Experts of a small language model.
Size: 13 layers, width 192, 35.2M parameters.
Experts: 64 experts in each of 12 layers, 64 SwiGLU neurons an expert.
Below are experts of layer 2 (counted from 0) of a mixture-of-experts language model. Rows are named router (the router's row for the expert), gate (a neuron's input weights, with its number), up (a neuron's input weights, with its number), down (a neuron's output weights, with its number) and show model dimensions 64-127. Each number is 128 + 24 x the weight over its row's rms, rounded and kept within 0 to 255. Numbers have three digits each.
Before each expert's rows: "gets" lists some tokens that make up at least twice as much of what it gets as of all text. This comes from a sample of Wikipedia text that the model never trained on. Tokens count by the router's weight.

# expert 10
gets: " the", " side", " (", "2", " K", " f"
router:076132145092135146141131164116126129104141123138104095179163169160127078164103172082126115145187124121123108128136155156088171107096160119145113111139125086115161137153119162135162163099113140
gate0:133132065137137195084083131132142097111132090135101156142121148140094094132081170148098091117137124127118125114143111119145122146095129145168128166111112146128156095155160171118133170132145162
up0:120123195126146120174141151095127147097126116134155137108124110143142100148141119138167145160148131101122141157121125106098125157140165142122128103154148129144077144120123116151147129124150135
down0:131137125109159176149143155112135137139158101146152134143141116142145091144157124136196122133159124112157143113116102153141105084122124137179116109129110137103111179153158131121160102121131122
gate1:119155106079165181140131194150180152132135120110120106157134114099071113119127176092099149125084137123166086117141107135098106123149142092135162095143190086105103154105119153115143135144114091
up1:108131103092123101136105140104151142165148100102114137095149185135088126142126144114137143100106128113102145125124151132150176110138128108103143114134174117169071184117088139104135102078157097
down1:145126123107145104151113118139131111070118125093156185170159098119151131079110123126166093110128147125152131136125141195102128136082092116089077112120157103136077179102077118145117162150142136
gate2:107160106094109152148096122135097102108109131113122146099144113115113114181116145118109148090173110136118052146200116147125131129090137110135132115115131142116155101113119141167090143130078148
up2:143101149167179134105143107125153180127131151127121107154124132130163155091132143148154119140108135108139182124078150085147140118144125143107133121148112094137121127147146133104175138125183097
down2:137162067152128126097128089138128122129170077135103119145145149133184117113133123116115152087105144137102125129147126123092170116112122100154087183125129123126110076152110108107150135181147079
gate3:141125170124135185131117135114156112131113159095108140152151185145083116164114141127128101141129105148147109141142151136059156094092120154126147135108101137141125115141138169149163152136127112
up3:113139077155122086117147115132102143141155118159162122124123068121163139119134110127123161126142139125102126134145095108208102167173117109130120121123175130100149124132132097130089114110108148
down3:126101101132123083096117148131127149131154107202125116122106075096137139073080153114148108115134128123123137110088104126113079120173118090160146126163142127068052134128110171111138117111132161
gate4:106157091110152181179154109154138124124101128109135142140146144104146081150115153124123166123107124107103113153145103128189123099102106154113123129119144127140119099144101146174137124139091152
up4:144115111107144123095127076142090132170138145143142088075088140144169152126097111121098130099161112153127144119120139124129132154146129108121108106132080169152121143092148117135160169133101149
down4:092180083122145127105140118094150129131179151183134127125119127133142126170113125128120149130158079127100143148130127083142136102107111127102110114119161088131108081103136141112158088102138122
gate5:141143110128141147104150123145117104124139118204148094115149143106123099109156146046128153091082122086160086128124135120097112101137112091113137133156130113120137181142134103117137130092126162
up5:160162123093153141068151114143138119126121092156125117153144142153180129141133124166103125145168112133154103103102141142076134138168160102130115129128126102126130147124175101151155122100152137
down5:096094141117144173168070207142133141102129090112143100124121136129083153099095095156143115118077128131136148154139101132106144129104113135151152148158135146137117129120132100131126118184131117
gate6:102171164121079178133111117110102132084123089123169134164135143163172109140129148127128128132146149136144167136115114149100191127097121108100067139133153115105115120109149109145141140082091142
up6:124105088092118094102126144166101069101105130127153120160119133073148114104147128158115132129104142121139093151103138111176102162127094120155123148166073129134115120136083137099119181117132123
down6:153135118144104183120085188102153121133136153128126098122162111161157130144145136106151120170149109146137171087110132142127124114089122120173122134147094142086070137140145130167097150140114147
gate7:113101130133131119150141102080101190131105150124114093120091129102122132105130115129148145101126113120108160114168144110124113137146143157103132131133119136098097093118128139183148108106095136
up7:162147127135124129112125148179123055125139120150129129143177128170134117142082116116093131140118145136149093126123109144149163084083137104167129119115156137146131140141112107099122141112149119
down7:130108138093189111148089149114095102123130124141146122122143133127165069100115100155111134116151108118122119096148119117105147134149127098146116128156126117124113154111115123091128127165100099
gate8:125093149102104134144123120159113130122180146159115124126107089113161134110131137101170138176144144104117093124143119135118141125112125150113110126177122161147135136188128103130148138097111114
up8:157107149107089145131144130133102129137185128193142111132115118129148080105137152133144137154154175118150105115107122113107162152119123105123152114145102146159129145098114097101133159112120130
down8:114081111152084167157141136134158149092137137183099142136151097141130136140134179123130142150148137136109134154124125161113139134142121143135173128116135166123100159131109143161124123110155122
gate9:128153136086136123118145120149115153137151109148121159100136143136121141183071152112099129130130158163156180145126118139091120116121071093115097084128087100118141075140132177119150148126102165
up9:099156153100129142147148118147114156135118110129134150112150139128163149144096152118112187121139178176153103135123124129127125115150095133136153132072122113156155096117112138142105106123140100
down9:165145097099139136121094106123097096131132111135077146125125116157091173153152091117097112088106114138143103128144144121112152106127117160128108141111150113112128099154126114177116126132137092
gate10:136138102102139157103135100147123134178124106123159080125113139146117124150158142156122149097147131122117146133117119147141165167098121105100093195140121121112134121096116128151157177120076138
up10:128168163093099122141106135111100116143100156129115115158138167136128156099143134122160158105139105105142125140101173124142145163110119125097127143128128152128132134127182111143134183169070171
down10:119130097136143112094114160095153090148120137102119080073093144177146124156144105104074096143107146137135120129172125177096099151123133126142087121127103136151094148135158154134103128133147129
gate11:110110146155115108140128107101126141105180075120133152137142198091113134120109139115114187133139134183121121150172144172112156123125144112111183166164157110119107086107105104133149137128120135
up11:131140100103135163121087156130150121139113154158165064125103140158143081138147086149115099146111116100106104091119108129125117068098091096144128090093128139123135149124157168130128116090157126
down11:102085086133120150148156159116119124171146173134140116163175148169112116139123129127153074182143134113140141151136125123182107118117162085121139110143126121121163140123095147095102131107138085
gate12:128175148127148127136135174160126113149175098124125128122119135111162120158102143120074114085139161107148160162096105185140177133097126102091095129151133132127094143127131115185167160102122102
up12:120155130127151122178109128112168098142153103104132130107114127116108133165135099161099090102124118114167151154081147189143170128147116138106126137146113078119101098160149119142136112140109115
down12:151109124170150159104131127107093084157158120097139109067142074129163159086129120133116123093093145145111128165142170167172100167191111139138150119162136147154072116173122120106148110147150117
gate13:105118118128141152148135161128134147122147120134109134187086120153095132146125148146147133121110144088122208122155127140050145140191148113130106099106098120124106135080179121142153150129143096
up13:092108130141102128097148127140121121075103136136105109148108151135125112136118140107108129122135146093124134147126166124147152118091130146159129158162118118152165135165120101142098185198142110
down13:139097158169110111094099155136147116106106117136119093135135110132125110140153118103103109107161133072048174147163131098178119093138132141084148127123140102128133119118136135127153143126150135
gate14:115147078170161144128167117158133152116105088143119176123096133130133174173122125175100119101134111132126165126149142127106143166123140125110146145145125177114135136164134105142139182108133142
up14:100111071171163150183168139159134165156111071147104169112075138095149179123135123145139111118125122137123128127109113163088142160111122110123132138129122156139126113128110089146088144104153139
down14:174113134140135125113138087150123105131145079070131159132139146126123166121146132110119134131111151142109125124142073150105124125112109160126115150099148152122098099122141140127132094150161147
gate15:097148122152164117140134118159085202093175105111151115124131136153102101163052093116127157128130123142127131170115147132127135195111129135119154079161139137099084107160139121109134133104098169
up15:115139128147155134121141101155113180108148114111131120100152125144139139127068132073143171127151142148133100174107136123138115187137138129127191092160132151073112118121171150112137137149108171
down15:158134100144115129120140129146144144100135159172060136112091141094125162182129108099129133113154143141101116153126139127130169165148151166163159115140096126110153117146120144140114125123120095
gate16:158128104116131174128143108172145107115083104125158121167122155132095118124139133105127103144148162132128110150160127160134142147126118096102130182132102089161141114131111140135117116105146160
up16:158126101133144111125101094125170110141145119162102141131094154143130161132095127126132157136124129168079109112128157106135130116096117100120113108110131119127151145142103093123118133154164134
down16:129127143158163151130131121121110146111129125122154147121134131111118124116116106133137166090108116129121131123148184134180121120091123157085119132082171125112116131133089157120159133146120142
gate17:118104111109143106147154153117125129133137149185141135175149172114110161142139126133158109147166145108115081112149093150143103103130112138102128154167125133084138155168179114106106094086152089
up17:116118120134140138143129123105093119173129178144150157153128164133123145117141129117124136147152144094086095141155124117156118135137116152110166148146145164097169136161149120134134121104151132
down17:132126129086121081145129087152094078103147133150133096144120149135165122112167124118096140130138127184108120110100051182166074138112122145125164158121100187119104100106139129128119127138100096
gate18:149170097129120140139126148174110143158107113115156181136107114159127178158172137097144125151098157132176138121138101158117074148129112138151079062143159125068124103119132156123141146115102188
up18:066082133115089138193127125172091158077127144152080075088082136126104120145124132108127126102131131104120127126103113135140110101152128105118146161138135125164120143114139138126115138116103111
down18:113149148110112127130111138109123136135103139123104121134100145121141125110128151128137127133138130156141160086152134148145168152131166130093105138138093107088135075098125160127115138167113152
gate19:119127158127147124124143098139126128133134147120110137112164125159188087173108143099124092106147121116145143140139164130144128126116118126134116113182149096126123113146112170166136140104100128
up19:129136153166169122124135108107121128134152079103076127118139119162142121112098158082090077133131104136126144158131139148139113149133112094145108092160105141120124144118125106154131134143114102
down19:094119100129107122151094123117084071133147090092151132113075120139188125135128144149118103108116102138103135132124126146127125107062133169148118097131088121104107130090125133127125112174068083
gate20:139176129109097089122132111156123125155125127101132129154118111100137101172141145091147109115151116136153114106169170122133130065117100136114132118128187144122122102130128122120138134083120123
up20:111115111092099109145162120188121139152117121104105141109130141171153178124113109113107112178110135152085134128117155156104134109127106157153105116140142104064118178132153160149182171123121139
down20:166103126122120125105155149187124159152146151144138122147147138139156110123144100100110123099068076127125129099089145155112125104129080123146114121148132157153158122132134144142126138143151109
gate21:107137074163138157114102168088144128103111103154115125144129157135146143169130172156116138110137132144105123057157078093147144094094117111162107145132131135117132135143142120124127146093159103
up21:135127142145086113116084114133137150153117145168148100109140117162146090108107149122131108129110103120147161165138123118115126117181101052142095089109088129108121136116193148150092091102130127
down21:144126152134178150152128137123158142087138120125131117166132125160125127118153135111144146171141125133123113117101154098145092099078135109112137117117173122139166096118130096124154125139103120
gate22:098141143178138157132098124117107163126140123139116154115122189121042093156128102121153154147142135177149133133101116158108122099134123064159129125127177134111079079129143121112097104113160154
up22:145128162106142138160134150159154068129139121122136077129110125109152140128133151140134068101153121137117121096087141147126165129096145153114141138176072115156167155121117086114119185151115093
down22:135138102138134114158136165121149124148156134153117124103159143164103181136128164147105121146141187128141156150135153121130126137142150116138120155137109099137098142171101121117177127115142111
gate23:116128119084092096118132162164122115156121056128098121104130140114103104156135143141155147154140142146121145146107102121110087128134098161088144133108116121119158131120125172182114107158158117
up23:141161138195160128121124137121176085074125163122110135142138115105150149156164136082113150120109088124141127107150108120151149145105105111143096102130164128130122111129122080119154137136046168
down23:099131081132165146120172124126130074140110115137115139083075133114102096146102097053112141096163123134106131139117114155139144138108118145086121122150155122122143151112141166169080111119154188
gate24:148118112118113128146125119129093140164135115170121102142145131148177109149107184143136127129167117134073117139115174130148084097121157094136111173150161127067149120120112145210112130099117145
up24:133136130126093142146141098113154135100098120113117127130105118138122132159135118108113149164112132142127123118151112145105142139166077153156175102125112169198101145147141136126145143195129117
down24:127120142087176092137125121128178130123114107101140137148120102104125155147143124193136106131141146124086117076121131181113159157134117125108124119108122112110120133163137131060117122088102121
gate25:118144116114131103142108125124164105125108150142157118167158156141122116153137165123117120112096132109087129098151086117120115133090097113203109117151143092146125124135102117104162151092109142
up25:114133136173137153131134122090143115113098117126150117095113104118117068109139150145126175152097103127136172137126163139134120142159133161107130114160119130126125096170119132147118141114150096
down25:113139117155128130091191127171150121115163119051127125141126167131110137119173134138155113138148126116095104110109128178113112169170114110084134117119122127101135134146131172118160153146163146
gate26:136129080117129103138130130137123152127106156145149088118103108140096135125113163123123120131121111110110147124131116126112138139081099150116180092114138096137105126117121125136170102128145118
up26:115132082099109109094123171165155130172141111128125070135121132127092129123085157127127119134092153141120141120085120124140123124103133167149135089130137107097150095147117123099134130131147092
down26:129118107174108120069136163092133130155154153161087107105106164129110130146170129141109139140117134121165100138148109149133179111109125088109149125090142158153093087094141128094168150095156132
gate27:070146136097122130137112119146122151111137144117133153125096121114131140135064112113087103125129120155096132135160111150128145081155140118090145151141136142080190126140150153123136098127109075
up27:102148139115117173151105171149103119124136189108113083131108070157149120144097119128108144129155117148122145128151097126125139102152149122082114130183119130133174102171128115071137106121133144
down27:129099134143144109154105171148116124067147139120139123112101126100143107135131108120128148153121085132116130101115141127138140110099130118089126162111136128105166139138117121104124141126114091
gate28:076133104108137112106146099120110152111146084124164087160157156150138099125144086122130106160151136102126106146164141171122126129116116151165134084132099136116147083149120170173135145139103143
up28:125167092123118090108132139134110109137177125128122108114195132128163108135114102080122102150143115118128107108148157115104110120104097127146085103158165130133135154149123108128153171149102106
down28:144143110161142097123189131104194097124115131144086160139104065153142111126106117122133169138126099130111102125090128127099104128119137177147159100128136167149122176168089121113112106144144091
gate29:122095153100122151088101090169105124119124129076117129128147153138150145104114140096126161080113121112100104150142155132128146187147188100121118143097148108140142124124095147165136117153098152
up29:083158147191104081108110142109137140145114127136123177110117099120080139119092135162115105152156141135130153127165151171143142076149112152114128124147109156128099121181103116080176123127144148
down29:131153140151125122132127127107140129110127142134119114136111130141134136127103150115140195139125145114164130121125102153141128073125101147146114107201163139120071118141097122128143151108125128
gate30:143136174146138117121140108144147128156133099135139133089153156116161146146106123130134121116148097195132130124149130115148121111152108135150101091137149121117114142138117131139116149147091152
up30:128146143131097144113117147131118106152118129162097100114145119105117141113148140127163160156101155126140109114137125138114124103075135157097095112114096118131120109119166095113153127090125146
down30:125128157132173103127123094155113138109137119148168155140082124108178116135155102148122145120156127117128164132147096151145112105112153136111098101119120144143139106097116132128102141092118094
gate31:137141118118172109104154171177104130135115138138139095083138088150118115116099124120150137128170088081129148167145149121133140181128117132148155115149099151110062152105090088121173145124152121
up31:164138108119142110109169153139095088131130142167158112081148114142122085134178104111113123131146132131092149167187148135119149116133141103116136115172121135136138117140127112101106136115131113
down31:150138171120088063137105105121119130157138151147143135123132111110129126111120126098131120099098128129134091135164148092137132109134147103102145117173082124134094139120131086082101104131160142
gate32:117145148104133117131101151083086107096136089154125118178124148146133131146142119117138115159136122139146126120166182127137150124129124119105089132136103132133129200106118124124117160125120113
up32:132102169139158108124115061146122142150147137117117087094122117155123097092151128126160108102098139144114118112138095116137124114140118107131098094092165152126173107133119107138156108129134171
down32:104116124117121157106165110094130127181153114127138126149145119128132133123136164109088094118121104169097165143174107162131106132121194150120128146095125140111125137151120100104167148140146150
gate33:120118143142141154131149142082126139129180146145159105114174164110091074119112136118121139080136127136123124118102135093120127099110159169142111086149124134106113159148148112098168095113060122
up33:094173142127132141166119135112148132132149132148119159118158170151090094164093123158158099130126144124121128112098143056135156124124137137148122121141114125102092137141147091073163112112082108
down33:120116175157146140139146135119137108144124115121175096131141138118110111119093108173125118146120157165144135169142130114167145152133128148172133139136214130100118092126144119124117101131145149
gate34:144139116133125145137126185122103139152133115126128119122158145097158094128112146132139190100156119127136098102132145148158156159124196077158148129137136131126149103112168133135120119107114133
up34:084119149116120076158114149145125127098145143108147091090110121091129176141171125141108135109110078119158116130128087087094171087121117145077127127132159159141101156099116117149117154139138108
down34:106108111129146087123118119176108111135142102155132120112179107142131159100132122122147143110129107153104143097094128141110079084109112149116103120097120142146156090109162108111098154158124091
gate35:112100148107116131113147089167136128094114139150127125175149138156100091186101103089175114087120135129132133095145124122130130127089146136120094124112139106120134177125123161134106128133132107
up35:129144119116133116174174143099134098171138128090082127129111144112153144085152140145101169160109093136112117115136126141127159168151126111129145106137128174153123105134151103135148098118092125
down35:133109120123090123086112104107176124144148174138154078117120132138132124153131127073068127198113149122134156175161135113131121141132155129152138120110101138119130145137120168169074144131160091
gate36:094131121127083098139127167109143131148154138115130094154118140132107087169096135169126123156098126092127102138104117183103115145119154105164163079155149121112149109149132087171143156133083142
up36:084113156105171122170115123139099117117113107133113122107129137122107156158162129146137097137169117145194120142141139121119144106111092140121121130113125131119114080105147121107140161064120090
down36:073122130162152113144148139131134114151146129126129145140151120131146132149106136128152138194110125132147106122112172131092149153136147128130119096106140119137164115152166082163113114128108123
gate37:095138138156162149164117119124124202087142110098110124164119154134105163153112149119099121139156112162137157133152140105123136114128137111074137150143162162096134135138175193148141099150133138
up37:136118088145109121105143155110176105192123128149130129105131109144144097128087139132128135152110140117164113157157089113130115129155139150137113165152101134124139097127077121165145136085110124
down37:116124157125121122113164159122109140164176203152126139149112103110111130143129132102144117125132152179121131131136146142158085190163140123142149179109075139137132119090141093086130130146147148
gate38:124150184113155156157099129081097186069148122139161124132118137140135109129104105110116117103136080113118124154144119116132133163158092108094148140156126140149122167162130137125104148169118140
up38:119138160133137177153107089122083153083155156072157188133137147136159147115145106129164131140102120157131150084121152116125097143147109134126125172138139124131110131141122170107129118126099178
down38:107151109164110159134137136100123162153155152105140079131118159138129134125183155180128118127087132155119125113077130153144161112137098166147154117143129107143128133116146142157148125099133138
gate39:085091136090153124142118106127170164100150123145133132156160111111143122111123170084155082176143157100168108159119127132093133129118130141123118124124134091096109115162134140117114088128157159
up39:136177094147138121119122161103143114085117131155129117131118160158130147157116127148105117195157093124120135109175131098162190102142159121131156111128153148112122119136153118127165201112141132
down39:151088120127130122122117162137139154127114139130159101157130114122182130126120079156149120144160175108123128156137099077100122128117163152100108140118080138147136172122063127125154170115116116
gate40:144116099172184131161131154136149151157120118155152137125143151101163137145134121123159117090160174147092178101175137151118144141127145120159095146132127100136115165130143174123142105103122169
up40:137099068153163123129103110127155155126125119124127166114138153129122114157128107096081113103105124152138133144168094116106136127146098135161130173152151128138099151151144153124146144101119138
down40:134178093122123137148137084146139134133153130146132131138165118079152163094107081169123152108105096158139150168132133104074120086140143120109122115141099144182123139162137118125109095130113094
gate41:070127175129114143151119120181165115116153103129122120127144136112154165149036187109114141092131164119152125102135138136134093086141122102111138139140126139139140155165116157118119103142119149
up41:142105087142125174132170129064129136147119121135133143160136134146104110115181119128106125180102093130112127123105135139099138186148120120146135144118161150131117146125135129156154125098150107
down41:111119127139118122091118155110131105143159166114147146125129100118126082132175155093085090145096090110107114116150094123135163156123140135179153099119149159092151133131078110154148152109153110
gate42:162113139139151140134107158128102176163131125180127120132138134164111057136106145083137125104148166186132133175138131154106112141105096095191145103158169097128088069109134175137143139122134106
up42:112123144144152147121117127125124058127147146176084132141116142165083112123117119129133173087084173158099188157137135101127115149094118115152095150156137105123123053128120131110149129150121139
down42:108099129125140134082112111152122169152137124109098125149124102103149106129143101152114132148115155157105100121144147141103117080116175161137128125119163102101114085144146109136142113146170166
gate43:106153103103132159111124154094146134147080108189130096175101100103146123166142131152127130165131126148138091132123130177148108070102118121137119154124121136082136136129143097130128123134127070
up43:135094135117156107126104123161102118128159165124131142104140120179105145098141147122108087107136122135100129099138142115107165169129106147107135121115124129134138107124106151126099117128087165
down43:130116077148125155062090124164057159121112112142152137127129148118108118113157136119103130125125163113142152138181155132119151130121135145131130116124110146135130084153113146137128130148130102
gate44:128133121147127141168171077107091113114137133137127089125115166100131111138131145093162128098152128147113169120151129111134161152141182112118158108130118135070098124106156109118110135115105201
up44:126102166120152144117175105110122111101126142109110119134150125116119113108142133108177128125149161163126178105142112105130129147124117128115119087102096083100108158111108087122124157121126114
down44:094160129120117155117137129101153122108129131126121127186125150084102149167155176065112159160128113092135135089149147127078080160123134129160129125100086135151187111101132091118119123133129103
gate45:144185103121121117139137132179124160142144111099127079146180138120134118149115145101136095111152120081126108147112106136139179135104144133119146119140129157112129118136106134119161121143137135
up45:099110137138168134100107152098129120125140139157149174101091106142113150117130125161125170121120140169140119097144170133105092153121129131160107117134128128124131111124160129140084149133110109
down45:109162151127103077101099128167189133164133115124136123124119139112184143148103092121122125141123124177141136160129143113108147130174120142124143117132187106097126097104133102146120135144113173
gate46:130125174106116113108120133144151125115131111133157072126144145171108133174102110107116097096120126145182144170093091128149140126114148109106130159148093181135145102118083157172127151096149135
up46:122116123159148086132090123120138140142120166116143122128163154126103112135147095064103123140104112092108149124123156095110122125122108150156158094132145146123114150157159082153121114116099101
down46:147112149140154147113082118123095121105131156153135153156126118136142067133106113144126101071124076141128134110120092106128132181103141129132137139131106121102130132127078118124125105096134121
gate47:108124126111149157132152158087116112152145095148153104102119154106149119150118173121121113166158126146114131132128148125136150091113089111178131140126087116135136158153083129148170139079127145
up47:117135107136105106157098125160124116147100153146104169144169114164109102114193142129088128102125141106135152124117152126163127117135149126101117125166128129153100103092143144128083127173126130
down47:122133159130160182122134148123120158106164156092103116100126123160096146149146179079142113124108146153120135124121146167145128115155145143141111126135140108131126077137162126080122135161161131
gate48:112167103110124133118126113169103146114096118098146162131101163127169157127133125144119141130142165126122117172136119123119104129129130105106103151116101126115122110132089132136146119121129082
up48:135142145126126164082126094126163129127093141142157173144140095095160115107122106110118137123083149147132113128093147106096166172113153132114147142146110117103156119149115119142088090151129054
down48:122143100089156116106153099106113136148168090157166131131138117143151111148135164119113116103117111100071130199121133097072149132090112132122121145155092150110115143098153143166205118098113115
gate49:125116106134136112129159138132139119154138103129102123147143117074097113143095161101120129122086174121129141124117100148142146132164126105156155107174176094102105131166122115162133132146104152
up49:152130134128130149120134121120130133135095134077126137111108109141097110156144130086138131127102129096149091059112124112144149166188090123128125122151136114180129157146084154109148119149178118
down49:094130125159121157085122151118157179146149163110144132146142088174149130181133148119117120139140106133120112133107109070136137126107084111148145116143147126145125179071092189157120128146116154
gate50:076126112138160104135127132142138175125117077180150172171124144106117154133172116155131077140197141137121128124147136110135090146120128117153095133122101092114100103154130164162072143145131081
up50:097166139142146139128161194114089138171120131128143130122166143109125138161153159105112120132166140152133122135146140077113112171123079148111084132118155122129100118169149110126091107140186113
down50:148108150111173149113162151134136153154174150103123134153137134155105134117126103137085112188183145138135136119134147144128151124109118116088116129145124117125097111119121134153118113100116126
gate51:128129142140111102160144106117144129130095170131131110098107147143128145114124143122132137112115128111103104133110111146151119137131140132123098139134171174145164124118158152154120156083135155
up51:162149164148100104095147127104108158117109112125137146128093175093119152112112129166169144106133164164136110114149072157119160117113122134096148143142143103129127149107168154139131158116149072
down51:142127136131170134132094123106135106146140113103116108127125163061099142155154124137121125104126124126141115138118110137157137145111126184122139123096133149121132124120094127138101143107157095
gate52:117132153136096138130109132129147202118154125100139116122125145125132160134136160100141060146143135113124136123144162155100147125108112131124121100148142180159152150129151097114176120123129099
up52:139105174108097144139131128139122071116126114141137121112145124168125115073127137146123177111110167094156096149128125116153115136107152131120130165116097130154116135208118135154074128088123149
down52:100119148098142113115119155175112165178074130129083169167125101180100152118096134129143118152140068133120097118124132121139095109096141155135142130136147130126173183160139129118081118149097086
gate53:125169137112119154127149153096140153130150128108118130139088144155126138146107076124125131163131114166140141116143085119127137161115115112134104127149109155134151108143097115170160126135121131
up53:140106092160140133113113157093133139115125094141123123119121137121173106136129180096142125110160123107167129089170102102130135113174114123122135133114119121154142114133110122119152139101142115
down53:136163079148111115130135074102143135109155130117116109136089122125179139115116093137105129111140092121155089119106093123097148174129107110104116112109112100136124178118103138111155166157150119
gate54:153163154112167136143135144197132127136165084125159140110128130123132076167132139124116126124121159117112122162128103111146152146135149099170185173138095107095148124127108121093129107108135176
up54:134104113127084106101119096067127123114103180132079116125103142124118156107140122144133146110150110136142157076136147145121124117108126143068081094128159151152104134147166136143147142111105094
down54:116083107132132129109142117085116118110087136121152120142149138112118163124097157105125132170121128196143140093119118142128154084123126121105133111116128132140111103124143129117131149116093132
gate55:092127131088150140107123154123138132113128113136115081158103181112119094109121120160161154145133112131109134115141133094066131157145189154157156107147167158113123172158111155127173078112143067
up55:160128127070107157169156160118141109156141145139081143112120140110166118073160114129139089122130141120111144081144144163124112130160165144074151123111111130129113158142149090126147151131149105
down55:132153122125151102137124160091135098145118121156118107135142146131145157106103119140124118145146127141116116117091079155107117135132164103112104147131129102148127153094161068100124165141156167
gate56:118178154164119143134157125157104170138141155134127113102177143094146085103161119096093137109125116157135147150091136126128139134094142134122096107132105110128117147114115115137132108116123141
up56:125103128125121125135133125092159079111067117127116138181082069168139137146139138176168120161152126110106107115177161153114099135111140132128158134110171143148146132154124097094125168125127117
down56:134133151115146076151110148164145133073125136120141115169106116150127130108136170085129084157148111145162130113140136072128140113177165108135116116089164115110110124138092149144094137111138086
gate57:094153112142154139139120159181127143138156158126191147140110141116145131169103097158107115152143086094131082122084111123112119128087113131137163153114127136105093082090141102138135114117132167
up57:139115111167143134113104174106120097146120112155098129125161125107137131162110164136088103125170150145157142132097114108122108137129137163137118108117081146128105105094076111127078139135136099
down57:121120112117129142137065135160165119127148130164147168113117116170144082090133132119173119125143105089137113070112128106176153090146104136125078147116143128095190105108141109135132106099098107
gate58:108152157098110120122110115184147129139144115177155123105154081120146127130116138113148145146141128131120105108153128163122168079103128092137133121112136161124117166143154140134101147097146154
up58:161164139121160084079171115074127119135099140121112155140124179144110154168129131140130174130079112123123155125120125128146138167158109112118115127132101073147140121104153123136162108119145115
down58:117195097120169111106167121137083162152095123122098132119115132134115152150097071113139145134160097112125143110130142124091109099138108149112095110156145136132152113109097131122146179135146128
gate59:147160116122160174129156123149126147130133045096164135086112133147136091132110102125082101157118125128087125149136143121128197119128101112162136118141139114130156138129142163123143112143085132
up59:117122150124115103146080100076140123126133196170078135153140124104103147111131137123153157144183101108163111142145147104121072107136155174156101136117097143178070116146128155132100127123161107
down59:122148120113124124149123136104097127124167116180144075139128098120051159123142187148135139108110117117147132087123132159138124131180121161120129121141127124147121152147100120143137102127159079
gate60:095139100133147139116120163154110111129118120146146137145082154135155088221106101142142150110157104117100135112124122097152134116149144116102117140109153082103135150150100118137118136070134122
up60:090125129141133098169121108152155141090144148134114108111141092164111151095148113112117086104098154163139149129145138163123189134115134115136134111134100134143090098138181138084135109147112140
down60:156175124133128072086154151118171159161135103139148143135124133128098154130175151137121133104137173142095127136144079128133204137144146113159104106115122147147133129106103146074116148085084132
gate61:103072136120174140166085138139125139102127110115157111102093135098108118131146142087126093134149104143145184130146120118121148095109129065137125154131148106088121122102122094168126127086112123
up61:142115161098093124140123126191122140117121121138134070112113093124124145151106113102112137133088188134123167173130139190158159150138120125103187097130094123153135127129129144076118132117119134
down61:165105126140108171110115142169140103116139138066133102137116077185134156114159159122136133142138120123143133130131090098134154176136134137133127160168134159145138091125122117140158075154165140
gate62:179132165109169147132147107045113088144135118128134131138135133106084110130176134121134108134112114137130163089134108168106148130127146110150104138142122141147113140163129133168138093112160127
up62:102134160100144162099184135100120112161170145136139131139139134104071120110144133111142081097106112151106121074111113137107135151158131099136144148123134160156093132146155151148134093159143118
down62:110149133142121103113100099087129097164148162146161100140166119156108158140149125167120115131126114141176157116143099165116117137112124158117131134177089096166114125091093122127149106110136109
gate63:120152124146179124090125081133137147130077107128145127160152157151104143146151131136169113139112119160128118107166137121143134087145132138158100144148107123090105137144146107148146118130121118
up63:119128144150135111133103100139152148115132126099146163106142110091088098138134128157127132137134120149117106116122116114107154109140112132139132167100139125104105092108053145085115109102112126
down63:106128145157124163124130118158097127109124146120152115140120113157121106109169151100137110101143128113142154147137145160149109100134092117086153153146098130154101124095092162152163158158125132